config.yaml
experts_per_token: 1
d_shared_expert: 128
routed_scale: 1.0
balance_bias: true
scale_expert_input: true
optimizer: "soap_variant"
lr: 0.00914
Below are experts of layer 9 (counted from 0) of a mixture-of-experts language model. Rows are named router (the router's row for the expert), up (a neuron's input weights, with its number), down (a neuron's output weights, with its number) and show model dimensions 0-127. Each number is 500 + 50 x the weight over its row's rms, rounded and kept within 0 to 999. Numbers have three digits each.
After each expert's rows: a language model's description of what the expert responds to; "gets" lists some tokens that make up at least twice as much of what it gets as of all text. This comes from a sample of Wikipedia text that the model never trained on. Tokens count by the router's weight.

# expert 11
router:418497417448551479428507518585528497460542495521533472516456521494621588547503502520494574469413581459494519539518578481426527527549528477492485472509499534542485512525544505508357513427355509462575408473530524419436445509524454489459517486525572481445443433528566549640449527504566485513468488554473488447567428495490504535414523475506498473482529507558461604465526525481595469482394
up7:516469433468586451525517501453417415575486536518491543477421506473511444471458456513484507445617594482495500422424470479470592436457563488463534515539553549486472583611541496546454468493527523559555503516459477515483543507549477542428608390535433524476456563521500512517487520533505470385563445543499478587551454500501517485463589542537402547619480467494386439494440516491495554522437
down7:446536451520546569510483428503517448578392447527487565545564548549460553504479536530493485437493474531506401509399595435487483472407516454477453421514491534599472562588490535581573607485525505528421440535436512510589510496519474497477466491505406464458513490479455478526427468435490599553525488492428508561498501598474467507515560533521461495556498581504551585500407553558583567535438
Initial letter pieces of names and words after a space, such as W in Wes, B. in R. B., sp in speeches.
gets: " B", " w", " W", " G", " g", " b"

# expert 3
router:530516487501554433513560511521496413448491562487561469482506532479521626424443450456540594509540535546513508516556433545590460407568458470473523503469474402526550512469473501478513486539470476463509442553467534512514491572476475498527502462482521355350385511506554581470497535538464448535506541499448545456434466559512574506515426534527591406493404568454471518483515477385534474576455
up8:533484514489438413537499610517519508474533556473466495495475588478463519478456585531541551506507576511444506427433488543545514456560452578484571501587450488469472439553438528481445426566467455542581456577539553567503548505502478564459500404505470427430490455583492593555521554503428439474549506462448469529506419552448412541541547504451495481479509511554434560434542537491591616563597
down8:678593468550563490500477486497545552416545494480579503542467507434475477497560461418530462470518500510486571502529492477555510511521436576471563560440447552434499483476455541462475529533495541482490463515527458541534458482396491498489498559545489542465458396554483488507489476444600479497548448511385476450417435523468458546503453552433544591416431483401537397434563395459447498516488
Pipe separators, blank cells, dashes and small numbers inside wiki tables of election results, sports scores and statistics.
gets: " |", " ", "|", ")", " 0", ";"

# expert 10
router:466500513554509545461486512489468541551441515493477485475489424523490573494417507544466530420391577541566506450508472627565498543540426477430541456521500430517438529484527492441400448424339594536502494508571447491493399450524431528518578589510520453480472561497485466501462572510463462356469503517486530451493478580460529529475490475421442506503473518470435437488591473489524400500511
up1:579444489495484483516501498489542582483506506576499417541448506525413416585424567460474495431476447532505571495496482543517582465431466466463640545436476435526499423433470512438475522542469479532603575443473486436478464576590490517564561531663438458489522492549443464478433560553405541459486472548447528462522505530439412492521500477523409483522418529489493425521478548520471485466504
down1:459380544442476435470460490541568404500525508537522472429482491497556561502585555491468520510489502520458478433435487489517513411482591488455517506559570566533523507566599481462432513456499512473518497493477435480588497391485518505427486538491497395523490535493610506542564467448537457476480632391468509541443556520528468551416566524537531485547618526482383570485476584500475511491572
Final pieces of proper nouns and nationality adjectives, often right before a comma or 's, such as Susse-x, Colomb-ian, Lion-s, -son, -ton.
gets: "a", "ia", "ian", ",", "an", "son"

# expert 5
router:430521568441416528449573512496432575541539515581528516622378419485501486479519398560480513526569475478497542527501452527487381458419452547492499537530517535440437480496545515450542576531534439514511437442525529478552441516524565499403520525495437527503367468388517498540398453485522545499510418565487505571476458578545459459549531536459516493424439508558484527519468527524486420548535
up8:435523600501418553472460473431577546463477503527458495573535464612508463455495450511578484539467527474457506428515448528564467474485469540476566555548482477471502442472443515414407472518551415415470515529494523420539470616536575478447460450482519460492496512556492517575402477413459527531481542551436665485596509533526519434584490493490525477570444473575510495481456441500584514430478
down8:509553466505404493478465493581525487559495399605555428428460508445532549481630571486559508404610484506501506600435419463507447367448438436521575460567579537477476505489533484441508550442486500525471548480499528574419506570469460423570554523423474513501479432481563491488473509553487545481527472458562479481464515449480606531457468402465556496541521512486461539555488468480436477492522
Degree and minute marks, decimal digits, unit letters and opening parentheses in coordinates, areas, distances and percentage figures, such as 42′, km.
gets: " (", " in", " |", ":", "3", "1"

# expert 0
router:512465646436553506494521439472502497447584466535451534475464364558616559550551486489405421434443442600637537469418474489441477538510470490469538450481486432452507549502518512535626413522463468513469462505545547511577503555483442489447503556493448501467473548487549464572489488522498482559595488537457438469521431476488472465411493551461465473545541550437476488524498480457513414520461
up7:509514518462514553550567456574421504470495478586537503555464548522480500511547410541491495567455461392467461456528519520552511607445477507587551434535553464455524471393536456429557448455559454556490497448527487449608533501463405411516388524519624528550556508521480520594503509547419457512550488484617500496548442492564480538492447498442457503500382471448457440513520465499564544504487
down7:421497532510451504503519508470500432620564479559477515586537459541497601494568435433529460530567566386470555412463515500498449585493466524445517416516479479474464456473499504492587499506550630513586404507541497528419375452551522513507511563549425605530494470537535424551486498519497583520546512487490513553440550484576578491532515531446494488528527466604481589516585484520454485493495
Capital letters and first syllables opening romanized personal names, mostly Korean, Chinese or Japanese, in sports and film tables, such as Y-oung, Yu-an, Gye-ong.
gets: " D", " S", " M", " Y", " H", " Ch"

# expert 8
router:473502515565491522491540494476464544549520615575508492477520518593530493546572459469519520474470530443502517547494526514454572492634494468514554455476427539369495572396546491411443471487497550525510530457567528395439509577640485516580476501547492499527532497483586520438419579565551515505413476526488540540555474519459438544422400483456480486460479485467463559486540495465579446524396
up0:471542555471511485467517551490505484486423445553632431544512631450509480531473477444519472525451409457526448504456469508566541448457486508429486534523557514455471533467457504571577448586444484516500537489484487471510513515571431593564598522504492500495470458440458497495492555502496529506535527447487512538525544498583555551547692435448434578477525515544449488525472522368520421603426
down0:518474545478453534546563490544421504482493504472516505388522417398577573447541518430476501481481510457539530553492545535489488404558554586528534578554422568613521428525473622503515453525540450557472523428561516464557423498528405505533467486473528589434531521450477532433537513479496575424471515492526490545487507619529465485466560437523425605456548500437475549486518463519572414493534
Starts and pieces of personal given names in cast lists, rosters and results tables, such as list dashes, John, R-ober-t, Andreas, accented é.
gets: " E", " A", " J", "-", "ar", " Mar"